Experts of a small language model.
Size: 11 layers, vocabulary 4096, 10.3M parameters.
Below are experts of layer 2 (counted from 0) of a mixture-of-experts language model. Rows are named router (the router's row for the expert), down (a neuron's output weights, with its number) and show model dimensions 32-63. Each number is 500 + 25 x the weight over its row's rms, rounded and kept within 0 to 999. Numbers have three digits each.
After each expert's rows: "raises" lists some tokens whose logits its average output raises strongly, later layers aside. This comes from a sample of Wikipedia text that the model never trained on.

# expert 47
router:508502466481510455509532458506517504548483524509481546486493537502473523501542521518532505524544
down0:447508489515489490492543522555525475510533518510489470485494517484490517523505495487490484496541
down1:487489533456491486474512500523497518497499511504464532491501524537430505471547513469494483488546
down2:524508534498506482512490505517495463528452503515528484507545529552510494506500486526485482490549
down3:460500467527499509485481496530511436514517497501492514483526462507483495457493491467524531471527
down4:514483529489519506553484488502459504534505486543464467505495516501496537472507495492503542472486
down5:525476500500492535543469482481499470513502518470470513501482485508517499491464521508530477485575
down6:524466471501503509512487538494504463507527523484544480516515490460513464492498456476489470542547
down7:514475520527500525531499503472513518524478487451519466491505513532485514489456501498527538548463
down8:519506502504525547492495513440510515520535485484509519498532517495513541489508513470484534511475
down9:499500455484514512470468461522524505532553516463507483491490498506496507444495457476458526491497
down10:502493503486515532529511483472502484504505523503503477496526510507493471527509502489514520475535
down11:461501488511479447482511501524448522513512519478517449471460474470496501518455504494515486484506
down12:553494516515513488508526490521446515514515531502536554474479518534512482469494439423503491558470
down13:509518517491490521512490502510513456521475491514489506508487497487514489469506488462540530477462
raises: "D", " these", "In"

# expert 55
router:515514482502516492494515500472525523505449536519481538484486532527502502555518544504514484453521
down0:518473495520498459525523485529508504568531508448493530512503507498519559514460529519469473509521
down1:502505506531529517539487528469517528497465513499484508510518477487529491524490531479518485479489
down2:489480504526486484514513518509480518517518474480488511482503459472510496493519502479488478525470
down3:480539463495473509474497525492555500540516509545526452493503501501505531476486524490493478491483
down4:457527515522505498486509530507483556495517506519485482502506509510525484527462532482539482504518
down5:519484487507468506460509524439546496492524512493512488514483549502500521498508513480466460484457
down6:515473476484490505502480538509540550464448527506490528553494511502528488539499522501503446543528
down7:521475565484510502499483513509485449470533487505506472461528540479496494494481536516511474470513
down8:489511505503495480500512516458512516531508458523482513454499501498512499507515500529513525486546
down9:517498469464481530496541481502502484484510509489467490482551472484518440509482491508459427487530
down10:511518509518506486488553523527525499495503498512494487510496506519533524482462505491523464542477
down11:505468487497490480553450518508475512509510502553512506502480499532512464473462521510497496465463
down12:490497514438499491551532537464493498487500476526486504518461501481465531484506517490528476513514
down13:504497499475533533459500469465492489462470511457467522501517479528511447530465479455528517492513
raises: "-", "\n", "C", "s"

# expert 1
router:528505479491498481529535458486514500529472522502483540456445516545506511534531544540508487479529
down0:463498519499510471529511520470492534540518535458493466493501523452461505494484475459540519518490
down1:557528473501494488480508495483463493497494477503506533493578479505470509484505540531527478522479
down2:495503499482499450456469481502520475514515506494498476493541513485510479471501538517465500489521
down3:508486505481521457532471527486525506422520523476541522520502482482519537493512503493485495548470
down4:477513525532482509510501511530486451536521481494526518515516531539498493494468512493477501499514
down5:499477478469464499500480471523488498545469514507490518545490470509512477491479470510538520507461
down6:537504539483517523510527501503497466481499519494471505492504489535510511506515528480504498537500
down7:501494454478492475482472546491519472491463496504504495473510479471495453496465525515503529499515
down8:475493476535460485509504541531537459516524460486484539469500478462525475518477500456475482525507
down9:499500512514465465487516521517501497501448454477503498538471495496507484511495518483504500475480
down10:474512506487447527511493537497526544481506538492482473505526464505513486486472486498509522532520
down11:459513468453474516509495506540503482506508511491543450504490515466471491525530499519505450458499
down12:501470474504555486508507555541487447519540460482500513471473510490506510514485476501549480503504
down13:467473476532511500515492538466506566488495505460507481484502490517497492491485483499531547483546
raises: "\n", "-", "M", "|", "T", "R"

# expert 13
router:529496519488489493530538465463520485532470522507500535490474513525505521508487556496539496472541
down0:494520496487495476493471505540495542542450471462490463469534479479481492547527546498466500481505
down1:537478532534479498517534493490483461523486519502511485532495480519524502520538484502509483529494
down2:517468475509517510466478495487517472495469522489545431508496499509493492482494491550499487512499
down3:515471518481508532502543500464516532551503549550478536529530528536494504523506453509522520491508
down4:508452485523505493506468467523509525503495522485506486486546468503528501462514580480500503500475
down5:526495538488522512552473501529476434523454457513519510523487483535476523462429487482504513489505
down6:516525503475514580502478523506462494481493518517474529485519493492474465509469470476470495487545
down7:466486489431487523575487485486473518480518439482461516536536480471484553477493490469524533518474
down8:503483471509522458512499521529497497540527466499495518527488522516506521476521500479499496500472
down9:489481459522480525503496489420486485487500524508494511489507487505481476482513519474502509446508
down10:505510453510521502502464494494471516490485483499524510545482449482521478495499520480503506485510
down11:492518515515506452554523517521466516451510496495500519495476531539503523505492538544483527499505
down12:474440471509470510503512524540505589509479509486537491512512519487486480526486509520506505514512
down13:519547481512497506496514548487478481547471477479546498479522516501519506484513519501450513455528
raises: "-", "f", "age", "st"

# expert 22
router:512491484481548505528549492480511512536516512509491493486461485524492548552474529540505459460519
down0:515465506508517544528515469544460537481526499524513491520511541516506453483498465446535491555540
down1:522521506529515501505455506479478471494529498471477535541506469526461509475477484540479499524454
down2:513449542482493529555487489523478545513436509505507514513455513515480514485511470511475483516455
down3:500467435499527549499473525492500486494509521495481491529549487472491474499514520549490496508532
down4:519466506538511483505490521564510518497532466491485499504531482483494487449542498509512528489481
down5:520503506512500488491471552468514451488487504534480491464523434483482512468503504516520520531502
down6:515540519508518491483467479502504487489535494530510497504557503518475492485514494503452486496552
down7:517507459451492505520523535482528477473498475498531488551525492496449474494510476523531490468528
down8:529478493525496540458483479535485543484491462515486490489511498524495470492509509501543502565493
down9:460513482512470456477507483481502486517493526526480494482524539554543490515520525500485485505481
down10:519482494483522548481492503497535526552485512429553486528526522528496498538547503486491519481492
down11:480495480474543503484495560488497453503477508464524520486514540504514511465477512505482516514492
down12:480534478495544513525484457543494484513474514480481514506506509498534480491492521505512478499504
down13:503498483505508519552525536475480498486505493493529434487505472559502509482497535465509465519529
raises: " |", "a", "n"

# expert 40
router:522511481489542516496513486419512495506464529543481477498454497533480502550475559508511459456526
down0:503502537489537475458511514527513505533473478497449520523499511511479478493517492533461465473496
down1:464511509481545518536485451504491477452516521497499501492510493531524514522520488528550511514512
down2:529476480524489493534507501493504517527513483467478513482509458492548492476479485520539517493477
down3:502490532517501518483492473466486512498499473462498478522525461517483515495464540482500550499494
down4:540471492450496500512496492509492527519519489494531529528499517564495549548531456525467509526461
down5:509530518528513499511469498515534526481518495492480452516465470520505500524539486450559519530450
down6:532520535463527509512459541512506468499488492491515510555510520514479543529488514486509476536500
down7:557547494512534486497462496480513486491513521474465496522507474477488487499489539520495466505520
down8:518490517484500485525489494476483491508525452514526484519513542488529486530476513480441484509493
down9:539511486475503505533500517505500492499488456536500505491536488515440501528509506532536465525486
down10:472508496479486542512498530499492493521506480536469498477538508484501486448492485493499545541443
down11:502471459478496485461470502496486504466528504528546470527514516485482480459480461526483512441524
down12:506506517535485506505479547523515488484570467566523525514499488461502468488446497543515490551480
down13:517517453519514537442470508516552502504507521540542515519477492499528461521524530523478453492465
raises: "en", ";", "."

# expert 38
router:507515487487530472491538474484544481531512511518472488470453501530458513516486497527507468452546
down0:508511499532485527500500515501498515512524509525528483489526459472476506494504500455496539457527
down1:474482501485453508490509506497520494504470503531549464493470480505515487511520474511532520447505
down2:497421483491510491481444536517526518507469502532500474470493513498479490507471482524534498533530
down3:540508508505491524458518549481490506476440500494537503489455508532511521500460546500495503505528
down4:466488509480482527517492484525472500522483460536462490524513472504459477512486555516486531502472
down5:480523547529474470511480516543444484491519515511521506491532508502501490521550519508488522542486
down6:444465498496494475464482510468504523462505496500507462509458477485505502480525453467455491529467
down7:551497462506497508545491529439515520504438557478507462503499521545522515532499487511472476513515
down8:474499492428479455514509527510509488498519496524530533522519522456447505494517495456513467539478
down9:483523510476545510545528504553485450477521467512532460491541504533494508505493508514492513520492
down10:498556548466500529479554487477512533497506524472468515487495517499486435519514512494490498528491
down11:465469494549522508489491486522473530495509511522500499466496471521534491528520474502468507476484
down12:527476528531511517484511508539480469482500479464551520532520505550494529510518563467492490474508
down13:495498510500435479532489510531501498499482533574486481465485523520476513524568509520504546483503
raises: "1", "0", "th", "2", "ist", "ul"

# expert 25
router:521501508486532489533572473500523487509482506549470517473506478481491514547507563524504497455549
down0:480453511491500523514529538510544484541521496514523490476524538490487480522509520534520516530487
down1:472473517502487462547510514448499518471498489555491510478502489479500544515464513489495540526504
down2:488508533524475479496504481540480487436516533484480515519514545489491485471489433523517516519529
down3:528515456518516507492502482494480514494445524520507466563556526489513506475483474528509480507493
down4:502483519467532521476486474477497491552516463531468494539517499471490498503527505492442539545485
down5:544534504552504473466507465490559530490513501448521483436507520499483509504537517496495502507487
down6:455504500482481504533537493526510513538446506477504535524467510506479494493504498451455495500464
down7:504509513509475500500526511539457511487481492496498450447524478491486514488499505446489508530496
down8:528466503498441490508543475497501533495474512466456505479500550446539472539521502506560502476523
down9:509508428520458473468485461516473470495547467496500562483494518504544498491496537521457466499494
down10:493483514522530488517534535538539531537495530498484526504498487493462506508474495463438503476508
down11:503467455517495502489498466468473439498477482490528484521504514491495509480499507467486531519472
down12:474519464490516503532486493506492466516519507456491493507491467489516515490545449482483505554461
down13:520478530498514539518529476476511522473474517513513512466465513504543490500493508497558501492501
raises: ":", "y", " (", "-", " |"

# expert 44
router:542470474462512518517544475495540480542481515502469524499514505526492529485494525539550460480524
down0:532471493502459555488493521524490473509554497524486463524509521479478506518520503523460517494497
down1:472500479518510486508471521486407478533537491516521533551554469503492528492506488467518478502504
down2:488505494524490481486512530471495487496500539486492443517495472524505494519522473452543518476525
down3:534510488457497526490479446516504477468533521468535514468439495499498496481483517472516521499480
down4:470462499489487502488555499457500500510503482528534505514473520492499450529533493491528494488486
down5:511502515493514492476505501489482521507509512433520513541533502517518530490493469488491458504505
down6:474510485526505517492507477493506483564471523533521530486507468518512476433499504502513502509539
down7:512512518538508505484506524530544512507553513506534472504476536514489520493509510481511490491488
down8:554507530501493469462557475516531526463489468514525500537525494510497479485525519511515516529537
down9:546498497503477484456491496531503537501474507514513510508556502483495488452451503540448498482487
down10:465514502521457489502486508526457495469510478478523480492490494528516467504472522502497513498456
down11:494479534492517518462494487460503530528519497484508473482505514504483506485472515475496501463466
down12:481517512500510528481539497459514539512466483469513478544533489498429514503487537484523482512526
down13:484461442475510465511524531522504507475476513497513505481528478468461526486489543469529510549477
raises: "in", " |", " ("

# expert 8
router:553517493479516497508552447463503490542493537514480500483473515511478528526531546530520494503520
down0:477491534477543507489532508499465513528505485469484512495474536510479485482508496507525529560455
down1:475496522485503485507482514472456485480488491525486519510498506495502479465518481479480494498546
down2:528456555496489503479535477533447507505520507506498480486475482502504520494484532544463473502494
down3:498474495488552521507538495552457509505502522477489461489506497476479511484520465516463506474507
down4:504473475443557473485503482466494511536484528465506508516493486514519493475486489499480460535496
down5:533499510493497538468519496479474520525504517492511488539509513504507513488520484499511477540467
down6:549496510453492466489496498495456471500482497462513440491478503494529534515551528517536497492519
down7:518527527487463465516479416472505496492448510532494501466520474472519515487546535504499500468462
down8:540537502466490509488473524496539504556528544505502476530509497499537486518500492467462528555510
down9:517502479496508486481457521415483451501509424522561466527481507502492496543515528487492478476502
down10:474504469515498504465490473565522478530525469508494495505510520504522507449533472504493480505516
down11:502504549487504481530516520528508521479482465485474513527540506509490499543479465534494551481494
down12:523501531502436504469498464524498529444543548511480466535501523501477484482523482505508506506494
down13:496532502535499490490530519529519502444486538477460497516539499477524486501513480501529468488483
raises: "ilt", "ered", "elled", "duced"

# expert 33
router:534489496487557495509539479489536476503502520520459503493482560542507509518494516503513492451541
down0:541519479516515511508555469488530552513490470473530534514497496531470508490514508495503506500532
down1:519527502518483490497506489483482524485494518483515472524478507496475492511521512502473516494501
down2:494476473519471473454497515533551473478471540501460478456500519459478501475528516516496533469480
down3:505493502529522505532501521497496466486500513517488489519479484502526529490478471476485472482510
down4:438502534475526469470514508520509482507440501459514485485478501529488516536483462509486512505513
down5:459513511504467530479576488495491520453488504545473496506445513534479533519492491523508544504500
down6:495521482506486520468485504481465568456461492501521516532494552548555459495530469534519469499453
down7:448473467477501499485508470515504554479506527520498513475531515475535481472503473501508539494475
down8:471491503507527490467508504536513548492494483482471524475487524513512519494490510521454534462505
down9:471479509529508525539485484528483525514510471504499483499478471541505504518511470486531570431459
down10:462508515503488498471493521537487514466486520496399497506527521499508506491486500492494524474516
down11:483522492502524532471521474468481510515524493512506498465518488489449509505506485521480560542473
down12:512469445536499480483508504500518480515489504472500542508528446494473526489474496520515497478490
down13:509496491516457527546515531491494490554481510530575487529457484503476516519494521467519480500491
raises: "n", "hed", "ial", " |"